Experts of a small language model.
Size: 11 layers, vocabulary 8192, 13.4M parameters.
Training: 239M tokens, 6736 steps.
Below are experts of layer 4 (counted from 0) of a mixture-of-experts language model. Rows are named router (the router's row for the expert), gate (a neuron's input weights, with its number), up (a neuron's input weights, with its number), down (a neuron's output weights, with its number) and show model dimensions 0-95. Each number is 500 + 40 x the weight over its row's rms, rounded and kept within 0 to 999. Numbers have three digits each.
After each expert's rows: "comes after" lists some tokens at least twice as common just before its tokens as in all text; "mostly gets" lists some tokens that are sent to it at least half of the time. This comes from a sample of Wikipedia text that the model never trained on. Tokens count by the router's weight.

# expert 34
router:542495531481438474574453479535510538494518544508520464571547445472452485568517517538522550420516465545497477513535498506449473435542526521509556488473482446502429550410471476554541486450512466471450499498411389493576492577509463550514504531502548501490502537513562501459491496482475481476
gate5:518445480544477524527517571472502461488493442489485528487488445537463541521500499519506529443452494560488512554427560455492492492555511605581530474490460484502497489563571406512461527504498504429500524444473525442480394540484478463587538455517465461511514472535549517500438493527503556490
up5:509495510558467526516538559469544415501527449472479568461520463522474542521485486509459496447509499547490506539475530443520456493574486629538506428515504508480487513579560454506421488509519510433463575525454554466479398509515489495553550430530480458510507475486531507503425481506519532494
down5:467462450500460403500502452486476526478467486530558511518485493427503468487593559495454478577506546446575481497512575499422475507518488437526502524496524509574504437518491448444583495458501507535437577536610504502538487527527522472537494489485506455545498477534477495519524483440450522520
comes after: "1", "2", "8", "7", "6", " ==="
mostly gets: "008", "009", "013", "010", "011", "004"

# expert 47
router:543479441497393478501430418458505546561458554529530516528480457484451533456534529529511530477447476482521488571455491533542466449506516528491605503461537454505516518521515500469505461451453488469498444507479492494544586534448455555484479507493566510523564521499539518522615550519465513511
gate5:528458545523466475448531467503501581577500480562489478463477533553406510471460523490494533507479546466517483513454496385499490453476468457512492494506527564496491527478443498533465465476475564503582500464477465513541544552494439494477607462499434560522538495450448547518534568545546489528
up5:496547439561552507570560472493491553508433461536484540438514553444433542488465542491494470511480492505563512497558537530555446470453415511491495501530534445471445469422493496469499516475484426524527499491514580511510519443419479446463556502467494470556474589524493483483478530507494512577
down5:578556407560511467512549459506515546506446474476525454526451489535529575456541516486475498493551520449487500446470504514507557463507498429489463439489500484514468498544598490519554534526439530500521468545480587419464426525606434515435491436516537505492495495495473490519489513508491512526
comes after: "2", "1", "0", " inv", " cred", "3"
mostly gets: "ited", "011", "008", "004", "003", "007"

# expert 20
router:503459458470490456456519538594491580463472448558504518529466506444485473539585490573496459514509476552484472473520444479432523501480505566441403467494472479444577509522548543500478469526461532503465469513483497506546553502540561523527486439438478497470465501416489553503551477477564460527
gate0:507505534499560568459523526509508527584428533529478452495498546503546431500414540515467496464493594425449495505517504504507525531477537470423496518549474466482459536506452498478500462547473548632457506461499495426541473438474474532544508488468445488487507559537487449488539526480544445525
up0:498514524445507517461467484514623509531551566503500489513495542471534496529430538483475496407496525529540524460446468464514470556514573471395484491475496523531521565503531512500409408439523584549455571506487532534496492434445504538536546492485487524453508533472507489522517456530497501527
down0:537486537494491447540492411508541422499509519500487471517538471467532470518534512472497481439495515542479451545500553484589502509495491554565532537521538452487528511531499447540439516490456556511475574500442411498430538447493506535537493420473478489434564429543442499551457516486536584521
comes after: "\n\n", " | ", "| ", "; ", "- List of", "–"
mostly gets: "A", "D", " S", "F", "S", "M"

# expert 21
router:440501545484598510514457525435575537482499467478452500507534463546507479428485464524453480458486500548521529520508466516473481540602492530465509497523433506540530491519560453576461535537411485543525507441484545507441556436437453486486519546497577509521501501468462472473541474571524442479
gate0:509387515591465575536548505510522446533537506522494482454449466494487487566501495533473509510555470530557433483500483556528486524499518546514486455520538497490457452484544478448496534511469533463533506399434449457487484534474554434550513396501489434496560491474498535506530556532570502490
up0:495420447586476540527492531513478485532540526495451535475446466552502530518516517449485571443539444537545389454505517534461509513500551535554406479463520492495539518495512495481449562506483514509491492449433466455489463519466498436539536434502506515525527435482616506524566480493542518511
down0:464556457489461437459480516593471437582484493479441536481522475576512522514494519478450485485531494497572438532504535482474424515551524516481452441466526488561473479585512487466510535560538498427486566538440575454509516473479481515522532500463547522479495584488495520479476469487546413529
comes after: "\n", "\n\n", "R", "; L", "; W", "\""
mostly gets: " B", " C", " G", "|", " P", " W"

# expert 7
router:568486531495449569478523495469498511493458529479583472532501522464490524502473469446531446521470448444537445463499484532458498506508451416464485535517520540529454499599489521446450461540456490476481534476536506564540541508498494598459531551461524545406469500523517574467531445446465571508
gate5:514494504530592516546469498485462519538511452502516498476500348523489520520535510465500488465508524511486455517526516502436582420505503540518492454520615467417462488529478412533460452484474529513490473476458487444510550512479470508567528460438462451530522562462536509512541532508555511466
up5:467517469514490443472504549466515483493457593511517443526577537510505405538485478548544442527528488504549509480527477490555429496451560512450495524460399497534492409468516498541516539517494519586487530529517542596531451489482599489497456513507507516504471466538540458523434460518467498513
down5:467504492517516511462514497532421486534523505512486520497483453512514513469547470448493491540524467414552536488511483533527514513537458466470473472575594525519513592543478475480585499527483461463449507430592491479475482479462429472604487552484443535526513539566427478504411505507541489466
comes after: " | ", " ", "; ", "-", ": ", ":"
mostly gets: "10", " Ar", "11", "17", "16", "15"

# expert 73
router:535460419411461452494475534555581506481481538471432470506498498543485500533505545536534560501482553508515430526458467585531479484555474487522544465489426501521509541491414467503467480452520403497523501436454476461544484519487455574553525526449523452491518534555525506531498509583502513532
gate5:539577532546519531552574507509530508503409500449583436434517505516501526503536460471513480563544475498465458479522549485465479458425531474431476477488535474504464493542517495478528536468432442551427450508465509487578473414531502498511542503520504516480429544520489488508557434460430511460
up5:469527466473524547506514564521427533470463396511514455460442521493459514527493490506465532559480525453518508434467537539502533590498459518479476509524467547472548443434504481457604536531447505516526532493588484437513572519486408478434526522496529503456535540531493558482495490490526442524
down5:507465490493455581496585453518539502465538515519504470461559422581481536499522511487504488486554523512502503453519473512608492497513525464487426469514524513512498560541499436472513546574520487517428454509532545518467499483515491462402538494522492455443449604470529473494459448475520525413
comes after: "2", "1", " | ", " ", ",", " in"
mostly gets: " U", "000", "009", "007", "100", "001"

# expert 126
router:533441496447541452537427563517431471520491583542500520533516484464533528491430503551432494495455490544495560516555513549443459488514518618493515511509506451502534572481515464453495488535537503499463443454491465556513537567543449463533541588445494499472508468493560518509502536476441477465
gate0:499399483542523491534481477511527519484547488420478463535523511549556486522487458411480476447496520489551465501449528490529543499581536473538513490493593459553511572444453523539512520536499542445435527480631536439484502487499536455521499488441420479512482477524524481512550525515459489536
up0:468540527511491510443493537470511474540527493542550521460513516503487474476470463587455474597497507464437545506473496548441520521438455530549531507469443495469520496540552417437502485474549442559534489469426547522583542495501414542471512469481519470492583490524459449519417456473509505534
down0:500518444454512528520529454478471481516506480415531458437502455572434533516576460496452514586498482475553500468537521565467529556452514499470446554471472589464447517572549536426456502568525480496494527508527444511518549539507439425507540491460560491450532519452493490506501485467553514517
comes after: ".", "\n\n", " |", "2", " ===", "==="
mostly gets: " ==", " ===", "ations", "In", " American", "===="

# expert 86
router:544495508506581441506476549422468474555512494512476477517527519481547489503491490511398471544532567485557447514491504474527487427441492512492456459421516513452523520577515526453458553472532525492485503441473533404475502528531456524552519454536530528466457597564515484498456523527536463577
gate5:522511509464477515478540511449454491448553452477487451426425511493432430509499452504512518478434451566452509542517497571530511527527562500466493511515542585531550487502439529529532516487379453493461509555551473460511490536503477415503518561499481473499527552455482571557487499534542551516
up5:456520480435450477430559517544494573520503462545555471496525520461474505488470529512460457462512529494521485526492502528562474501517427457539587454487488563484494556495520479485538474448546493485487621572493562500504521514503484487436499529494444610520455574520452554519495493513479445571
down5:549504517486452376491497475535465531552500530519530539434444506516580477496581481487535473541443487503493451484521495541483483455536560445501551452415538469497526479529523466589521513464455433528550505491542427462500481548572549537489465558507528495498441453488555485519483440486509489526
comes after: ".", "\n\n", "\n", "s.", ").", "\"."
mostly gets: "The", " The", " T", ", the", " A", " this"

# expert 22
router:557472470472535522531410483527490506517554463527528490464434541477497556550591496549503582421551477459449493536455508542437461458421464552540532475517503474540540522527460499461497465459543454525552478535474506549540474492472569513478533484406508478544486558458541468431476514510481501483
gate0:469397538535453470471506561512497505497477494432471512491501483524450468521494496529545480473490451453459525441466488542546475458494560496514482455463537463521532409471508480572555558494432510511497479473608525446478483463526460460457509555499547503463531540530555495532498549551554594573
up0:529488572587538553490464503507480523539466409505482468457507505497478457526516442553468504545539497462417526513435442566492532461580539477504502518455559492517488482456421440482564521476458507485559506458513569540528450449572511408451523543514468472464460503503518519506480502500528561508
down0:471465514524422451496570499497497526587521499540584498473491500508471488475459489535537456483514450458523514517551473576472455489496524512526508454564478477459518501591516481523591498452496448457516588529494516409536506538423453462534517544444445451542529476580483523487480460516448513473
comes after: "2", "1", "6", "3", "0", "4"
mostly gets: " O", " May ", " March ", " album", "% |", " February "

# expert 37
router:564496476480499468519590503546478511522513554448562469513555526527569409465473482461465575503473465561556561468441515542451456449526461459535544465534442471551550536466508491476538482445468460551522467504543501478534427531471466469455483488503508482483519508582474524564482516467487430553
gate5:411488493502500485509457470510548484500488433474490526514522504490449493529533480459482502493628423572481557469436555558597446490513472509581562450442482571530465460527481414519546479485567495504458470558554513546468474521524557504542517522492490489436487514508541511480469486504497512498
up5:561533535501484496513515565458429493495479557530482483445568508486553474491483561562531480463365557459529477522554425448456484471517482437480500515559500437490511518550495557504437544495491480452520508467454490428499474473521470445496462506504511498582572460513476463588518520479512514521
down5:456475555477498506543521508459441522476482530493486502487502504579553539470449566509507480457458434508492451503487530518417504559601439464438438480517521478451537521499524573525450507512496574511534463489442547399515513531510511532569477444478520545545490526525523388500506475525516477537
comes after: ".", ",", " | ", "–", " C", "id"
mostly gets: " City", " County", "wood", " United States", " home", " British"

# expert 127
router:584546495443495466493490473539527455521551501492533539455459484447492467537530494582430544521542476527524456519491481562448423513510526495444526471476527564515460530493431450464458494490503481563490553499537449465483507508581498552496384438488496425570488523533443464518558496483496476480
gate5:507554540492424551552476449524555459477441522487543552481523523491541568451526616495485481468512552432471519443516475532496472519517457550527520475497449526451477576539498464410499489427485508523513570491487469476444507425529455533471543486494481511517524510491528465528438414499559455492
up5:410495472497539570475593481427416523538476508508542541462536519524542527501485536529523544455563599446509471420523434534500524503459528475504485483513457552473500527569493470524465522497499572569459479448500512486470535489509507479461442480480547527520486445509527509516459547408531496566
down5:480597426571478516504515436532498500483497478560623514472469450509413574516454517492441463499495491522491507542425543562548595460488450558496500571517524491453514497445446440502491446494510477526483523506472489459453523576543502525511504516516538498460491474494493559456455511507470493505
comes after: "| ", " | ", " ", "–", " (aged ", "2"
mostly gets: "22", "23", "29", "26", "31", "33"

# expert 120
router:504486552426525552522429506492542551438478484463536500527552457466517498571458569519447418495526562545486428548544466482556491470456513453504527481515483526503484554545465503462429537526473436526543491558456527471497489517526512534545482511440481439543512478501559517516539526602452486567
gate5:499469473499501475456504510543538527482464429508501585517452576494487473475520500518515462572499456476539468498471516521528465494500471464578466582507510471523607491477522566472504493474478488518468486536533581503526444521542548395513427570495549594496431499540486491507532464472432449486
up5:462566506465555498586469443504453479489523528533472435473563435462502537509478525508505515426487500518483525477566561504522513520451485504450514496570469523479424515537410508536486523502557460457557489429515441530462519489487562554459492486505417431488579480555530500474455550504556507535
down5:515494531530485444518557501444500443532467511469504529514473535528523438568515419483505492513537441524467520493615462508592453557498572469545498496471506447432443483421556504471538519443500472554521424506584503496505409471553496512493521508496497517483516532501456487495454519541568473481
comes after: "1", "\n\n", "| ", " ", "nd", "II"
mostly gets: "il", "E", "O", "20", "I", "ter"

# expert 33
router:497523445545559486558463443444503492444432577566533517545469499541461529492436504539519484470476516545449572529500474493488433561573435506511525457532541522569545556513470506506526490503521491527528448458454521549494547442416491454481535524457528481458439535446522477441522524538487442491
gate0:487520494474482494420525503518489555442518457514456518430479544508464550459521497519511485517524589508451519423547403402480533433487517533455482506488480478540487502542537515557494449471555500460506492471568469549504499483528469503506513436512517440582542465454580499563448463568525472541
up0:460531497472477481430531497537498565442504486524475556474454522525505549471511472530529458476577564475434479396525417407444536444496557502451516520549468466540508486549551547569480480454519508472501468445579489546521507499528469508516513463498518450550537469456572485559447484509481499484
down0:441424474486466391464517521467490550517501480525497555479380518576468419501584509526539527528510536508522496439519493481435520558554545507479521491553474461509431516444541540552523471459564525511447510465566462541536545506417503441520519496527524509530514468486511518531481486498493467474
comes after: "\n", ")", " |", " |  |", " Apps / (Gls)", "- Genus"
mostly gets: " T", " N", " G", " n", ", M", " | T"

# expert 111
router:448421514507528574539482442442463527424486459513573501540517465481506463529506482555540495510519506522435474439544431482559555476553443546486459435472466513528469512499460532526485458562524461567593468538515533491439529540471478541520520563539510485490415498510493451442441498501491511474
gate0:502567525533455517492554528503512428494450469529480494471445486535508529537425483523445441469505489506467526481524447557482444488521506492494446496537508491417486457523530444463520505405486451526470497545534579538610552532543457469535561545522500518507509537501473402439457502546524437481
up0:478431520440527456497487448492483493456531515428512546523465526525542456541549506482480499532450461537477481593487513433558483429505462500551500539407440465531540506517469512450498547474549500508501494499503387513484509600479573582516448519530527496512477509503449548539456525493443536527
down0:526504626516495533501544462475486516477482464498465498501492521523470433528376451506385485467521435527539487534535440530458466499554530532428536522494495480475486538463553505492505528545466513543533486537505593502533512486465467529565568468534528532472523487463426489572497466455498475474
comes after: "\n", " |", ")", " |  |", "ft", ":"
mostly gets: " P", " T", "| ", " U", " Ar", " Sp"

# expert 65
router:564495559454446489556484548532465556531480512525598498495447464503464479478492566533474517519436416549554518497479528480435486464506472471500568475485460461542447575466541435504480531455552492482484543479455477478582485572496511482496425494457555549535489566478496484463500502446462495441
gate0:495425518494522495517505492474455434397517558514479478519460485525534531491503487473572488466523508525513499528531517366512532467528550545533454495502522502522525433509463498571483497499486501415494424500470544551478447530494483522610543481468488439477473513449513538516507519579586562496
up0:526544564480493453491482621469467449506445529537506488546470518441537521519528551556480533473517444557509468494489481628450533528468515495563491473468423510509518447531624516515520531516459466446440478492466480451542506484518473496463477491485511535603507525536513497450484490502463492497
down0:492559482447478517494483498461533576453586451502543472521501474429478499513560527537530476499462446547478438420515441595548498525519439530477488540525465517503431533479500468500498464498560450478457496521586477459502602438478560513520549445502499465508534492547538526495491455437506545511
comes after: "1", ".", "==", "2", " =", " =="
mostly gets: "987", "974", "963", "956", "958", "977"

# expert 3
router:544512423452492473563494509535437513535471510513544435461488503479495467521544499576521565509463423519538508513378463493485496502448462479453578501479527491509563513516525535431547538464481465537545518511544491451548542548482497545469455488502578545493512482529503475476518518543407422446
gate5:467534516534537530524564547534547477486504556479419381499529464505488549525508507454539509502515511533532570596449512474537504478517446515418488456502435474452480577562449532473469465449580484487479528548494521518526455470461515498484456479483466517538427464512525524534512487468501437425
up5:518483533576554572536570504466492448498493563494438463439547479542483564501466438474511534459496493605491573532484524504579525457522498509456471434521493476430514547547500464453456464477581517450448481517468560547496430482539532530510503450532466483532494500489549517488526455500470497440
down5:517503467550534467497555488535522399533495547560473452514534488489423559482520500489493518585448547412483539478445577517508420533526437482475582499506483509446448477599513490535525474476477508471462527536502469456487457497477511482506488492473553593477444483522481516507486508448577538515
comes after: ".", "2", "′", "°", "–", ":"
mostly gets: " also", " United States", " film", ")", "!", "]"

# expert 10
router:541451532491484482534469478485479552530528521504492547546447552449516478425466488429475468571503464528514560539500445506507410551527433473470431435491460482494447543502503483557471525496446462541483508467490544480507543590522524434498554504392547457482492553506495514475512463575542509453
gate0:508443491526575518429488562516574459416454571477435496537495491584540426516489506522552493449500499479494478527514546540460574422489563425518498567469476474529551453469501547529478531547470522471449444479450528531511546508468501497555512475471476468515516543455538426479546489514491478527
up0:428525520457566497505505465483513440533468478493476496520544478477485557539495550516594563467517489482550491509516439524493496485524527505525499488503384527526473504507544568484430539545434512514574445451510459506491424509499526456476441481507517554540547371553529495485559503526545450505
down0:501500571507493482496499469549483507523530437472460501527491478437519483474483480481486500497477503560503499471467506494588581503558455466504544454492553569398475508514435471493578495541468447521513576543521551467445486440461412456543474534510463544524538435581429533488524544490520552495
comes after: "\n", "\n\n", "–", " Per", ", ", " "
mostly gets: " Gr", "- N", "Ch", " (M", " Ed", "- D"

# expert 92
router:545534450514507534439488494423443538472486490481577525550510578481477534433515519423503548539459475496520502464485534539548535497496474466537557458553509477465439476518565484487465496494491479519588433571552449413563438528500492553465479551506530511545479461449483480464470532566493461481
gate0:485531551446509534472491601471485508488588466473482495528594509456477541484482447518516472499528570529487487538547541422504488418394510565502533504495555473459485476491512550491471496446485526456484484537526503524513449524546579556501489435393497495511544525446463524513487447511502450497
up0:476538562477500520496487589473497500492567460464495489516514510456487526464479462508499465526505581516484503518588556417449515405449522595506532497509528435501484444480524533516435472465523517420483482511512516501523439531557536569507494439424483491509534517439437507545528438556469461481
down0:449458518503448562461487570442512506453573397477506486534516457497527561474547494518524501504558538529443434486515501534548487514437460521465416491572547468505520475499499543533475518449435449551546459444534541544548504570496518581472420461478514484525526485499472499552502489538459487478
comes after: ", ", " in ", " | ", " (", " ", "–"
mostly gets: "1", ") | ", " |  | ", " Z", " Mor", " int"

# expert 13
router:499483600442535492493508527481514484517428514421463509519535498524433515518482547521505461536447470541497497520507427535482492587481521461536539507473530519529472537396536524487398488440435432553537503549447510542559456468526493572444535436481499487474513478522480539496532451512539445506
gate0:504556489477512483507493546514466477505486535496432520512557486485479505514448488517442494518529521533547495524569482439532411483576521477513445461512419512516486513622524493589418483570511579518498512511449537439457554484541473461513530477472435522577536502500480508451498519509414466504
up0:491569520483544528511508517580493518531458510511505529473549519489492452502457502508488517470499554455581506562519473525495523546586548441507551530528505504503454494467487477449484502504541528514486490440418538538420509486517514460536531506415576448454406448400522466525509524475403512533
down0:495504512490481404543487540493482481488475558451589469490464486541412533478498473533549483491497511514501536448521414496447497493494453547529530494528515581450556516527475469488510458512541578479533514543516549518526446404502475521584529428402552460487478556448488519488567494504494481515
comes after: "\n", " | ", "–", "| ", ", ", " ("
mostly gets: " Bl", " co", "- A", ": L", " I", "- L"

# expert 30
router:486462530523533557511462479430481500406490465535471481514538476543479529431480481455464479516533498535545471437496535492490489510571498561547519412523494567509504509507485488556496471545450470568573524454501570435449526451471504519498579516456570548547416500503502460525482497554470470425
gate0:480480473436497491589493439552415485511529486397481550499515464475499523505493526468517550479391512521577496390517474472491562541494490527511580520463538462506529482460474519465479537551519566465499515450458474435473509536522501525538505564487540466479525449543492534455464541505511569523
up0:505480479561496525430514565470529484512506539476471479524446555559549498460573466530474499512482483490427442560441526520547451466457604481555516549507505508407559441475407533490510442469475426523511522515523480511578447545540470521525518506510512490522499537476401463489474509483486503510
down0:463544485472449484576505504519510498575510534535522477528517491494514509484464505447533565542426533452531423537488379452526511502526488543468519456531544553474440530523504477482511488482547559503533457465483519499491447582426524454395480555489427534492516513529511555552524464435462515505
comes after: "\n", "\n\n", "==", "| Party", "°W", " | Pld"
mostly gets: "- ", " V", " St", " Th", " ch", "- M"

# expert 87
router:550485554520514521515514442474525474558504499457456496540454551464513549513446562536479490499506478446471470532496541580520523439489487572520449409470490489540478507433475555520425554561435456487506527490550448598500502513492504496417481533468538490449505516459530452479461525461415548475
gate0:550498514492499521572471500570552475511501459452455529509561539458545563454495434505474529524454536487418450518520555479461495503514559478537478507458524399539536502575486499454477516485506495494552523493479531557481428500535433418508430546526471546441552578517512517458513422490505493521
up0:433438502496449506467495489484445526477516519546554470470452494569471439526517538524487431574524446523550534510458486499511496504514438540502531527531546562465501442447530490572555464505479532516498459496522448447503564565496530609508562508497567414489423475523461484490468531491441537508
down0:485475496494564532425470463515525468459547461472494455483433511514426525494567608513547524506516481474572610478532472534511451448541498545444501452550512506489531480502533379485498504488448503504491471553533500512438507502550420518492539502447539532535534514506533429523513439494505478527
comes after: "\n\n", ".", " cal", " Br", " leg", "3"
mostly gets: "ag", " In", "end", "In", " In ", "\\"

# expert 44
router:531478539489508448506561475484460458533531513555501502485486474542511484456435467504534509540534538494573475487574519469508551551559492439578417458470543593508475498499508469549457456479474454538430537553438520476501516504518551509475491524405547445460488534500550560484533526507403479475
gate7:471492543532450477474487448561462455527476523540522429504445497400553485525496553516452510502498409484541475536461483456497510515542450537494581496554453462542489511500549473430531564486580461468506476480516473419455540547473532489479434526512494565443534511510513513528415505531549537534
up7:533502422510443551460554493534472594485543484454540506480506508550498507487539460514558492477440525541437484459503456592492457525425457504509493514440462545412573475505496572497532469460429554552457461500503505506549476510514476466488539502450479543526577542519494450479502475452470430486
down7:538540461468455561524441508473529559511601476451509533473494512550418484490464470516529487424462525554457534528529429520501442499460555493481453496509569461458531485468457515517543409558484533477475482485467480552549459541553482594499545451516453496485550524545511420508489489535536506482
comes after: "\n", "\n\n", "E", "978", "95", "G"
mostly gets: "-", "- ", "/", "In", "- M", "  -"

# expert 8
router:473492490419447514456562506488471469518535504535561552543431516507486524540499528496485500511549441431512445526453478429496460475424521492459505539495488489540525543537545473432514564558566479482515460537504512535564510424531531582479496493538453564457455525456526451527527469425462455559
gate5:458583563497502558488585525444482493566462543568555426451472494510507446478430555520477498449545547549459536480481479481509504456473468422453535504561484496439499517517497498516476518491513504554442560464501490536464437502501544509569552518449432523527501481512553526553466477463578476510
up5:477547515466488492472530511454518496519505506507539415451506492424536450477485520468520466463505474512463552466466465619490501583496473449521449493565484506507504509552506515408478516504478534462490577582478537533436529466539462487482497543479450586585492549520508538505602466520469482493
down5:537537441537546499497521476532444486493512426510394533561523509491564470505530410497504513541488439500455472495462474527498501472505564424544462476537542420539554504526420536541431543511500473495508535458554399508462543527492503544512505496504542569482499475455516493485504535538498427562
comes after: " | ", "; ", "ov", " ", "á", "kov"
mostly gets: "U", "á", ", but", "q", " would", "é"

# expert 55
router:528520464546483490504435494516540487468550505520438537539402484470561533483527514532554479503505511473462545522535522462557532493432561455502511413538454553527487468503495458529486558487568482506522464592495462484449461452499497523543550569491501404524495494432545444425485541462478446521
gate0:579538584466543443489535518494498518514473455484514456591486499453551514455513568551433478451456471565495463532527466502519517476591464525471516446530481526466481472565516483494466520481512443459512545494428510486494550471513503484490472429581496511516545461523535614509416523529515502473
up0:494502514532514512466484494478561463472486564425452591446540490423464502456485427595525549473493484544465510478487431577577458524497510546539517497517504463572467491548507524569501511543446552467468477478527566462540514506550525561440508475431491448468560518521492450549497497501476503508
down0:496473493555516518505557535545434461477594550478431482543473534447499506460509476488495536534516528491509513600461466546496464608538479507535515471485514471486433476412498459514445562481490424485504515486488580498501549508495543514505463422467497500469511513549511435442426491545496575524
comes after: "1", "\n", "0", "3", "4", "5"
mostly gets: "; ", " in ", ", a", " on ", "′", " In "

# expert 104
router:511513519504536485549516519477515524415511523454566473516486522468460579551471511463556495509590550538550440422479514486540480473543543508498524455489482492524501510460480412441478415488447469551578544494557550491437505464504530546518522500492495534531524541524427493466513530524515379511
gate5:478513509472463509576498485530508475471479541465467597439443444533559504512512552552448502499535506524451526462491506424483439519480536559478452535535474517534528530476489499508445484555502527487551535517484570518426577504531569567518531493426531545445522418459489543453453478446476474547
up5:529500478512501502414497518492472494544533450508540389548547549474441482477494456445536467492469478502502476506511487562513553507572466449511554438496554496475454488554544498512568531440495516511429482484508443467569452518479450421502460511567496481543468582552536463518547533559512530447
down5:567449477479480530480480561508518481519527533432494447539491585490441590439485459517529487495505525435494532548478482483490546481522483483539606504485501535506543500553496472520491454444479514440504458425467548512520538472419501483453508462519559549434386517512549530486560511514538529460
comes after: "\n\n", "\n", ".", "-", "–", ":"
mostly gets: " U", " New", " American", " | E", " | F", " dep"

# expert 93
router:492471498489548476436527554515454553497465479495452462542455562553413465433504467504437486478563430469504500478497531527491513503552475456447497420488552557546554554546544545489497483535502522483475492456432539487543575571484534486457509423478538464546520526549514510555546448487488465443
gate5:465427528472506498555437567542561556486476518515484546464474511464539593563478483523510499492470459555545498486503438537499456518503448504487518480496464461509441495457570482541491557422489460502535486486494550475547460425526538480563531479436499431503467498576524472563539511570576464518
up5:403508413531462538485520527530525505414467575496498510534439482485559552478525511492540490453470479420475566529422500472525495506471500500535485523466491455499501453481495556500410517458495462547440517472470560510530496480472543479496542498534536477541482607528492413548518482580540501475
down5:414549460474514488446488496493520499495491447522498581543478487506585438504478481458518467457397521489549530497487512451541443526552436519538518547519518455554508425488483560525484510422464501489518450443453523475589514451571553502480444578571504539508532515476480489495522499543517538495
comes after: "\n\n", "\n", " | \"", "(", "/", "A"
mostly gets: "A", "D", "R", "M", "F", " R"

# expert 94
router:484571508573476458511499388451522502498469491479450471522449528495509539511436518564520506430492541520522488507530552531465573508455524464541509449483433450550520554537479487497459518556567543535484469513512428500561565487485540470539497541512554489493452556462531518442503404482452557492
gate0:508475482589485480528493531479561507446516490550492544490551466493538564473505484532460524569553509423500482536475512501514536501523512484552468444489546456478490547514479450533440440557512557518585552384433515534546511473447499538570534463554507448506501421440536483448510483465472494512
up0:537592559492541504468521523534449534533520479513493424453550533503500497460503504468506468507551550467493553510527477491499437559485453457405483449532484476484512495550524467480521503462525510558510458575520433513501510528538450431411502495523483592534535585579496519502442509447522490433
down0:432521570549422543530434534476435471551541527486525483524490485488476512490507576507528496465512572482542489538544509501513488580457511495462502476470520545500511531551526478530520472503518532509478440468403467551596525453469478439495542437522555503523482446469549503458551438448481440428
comes after: " =", ".", ")", " |", " ==", "=="
mostly gets: " r", " -", " un", " Th", " Y", " Am"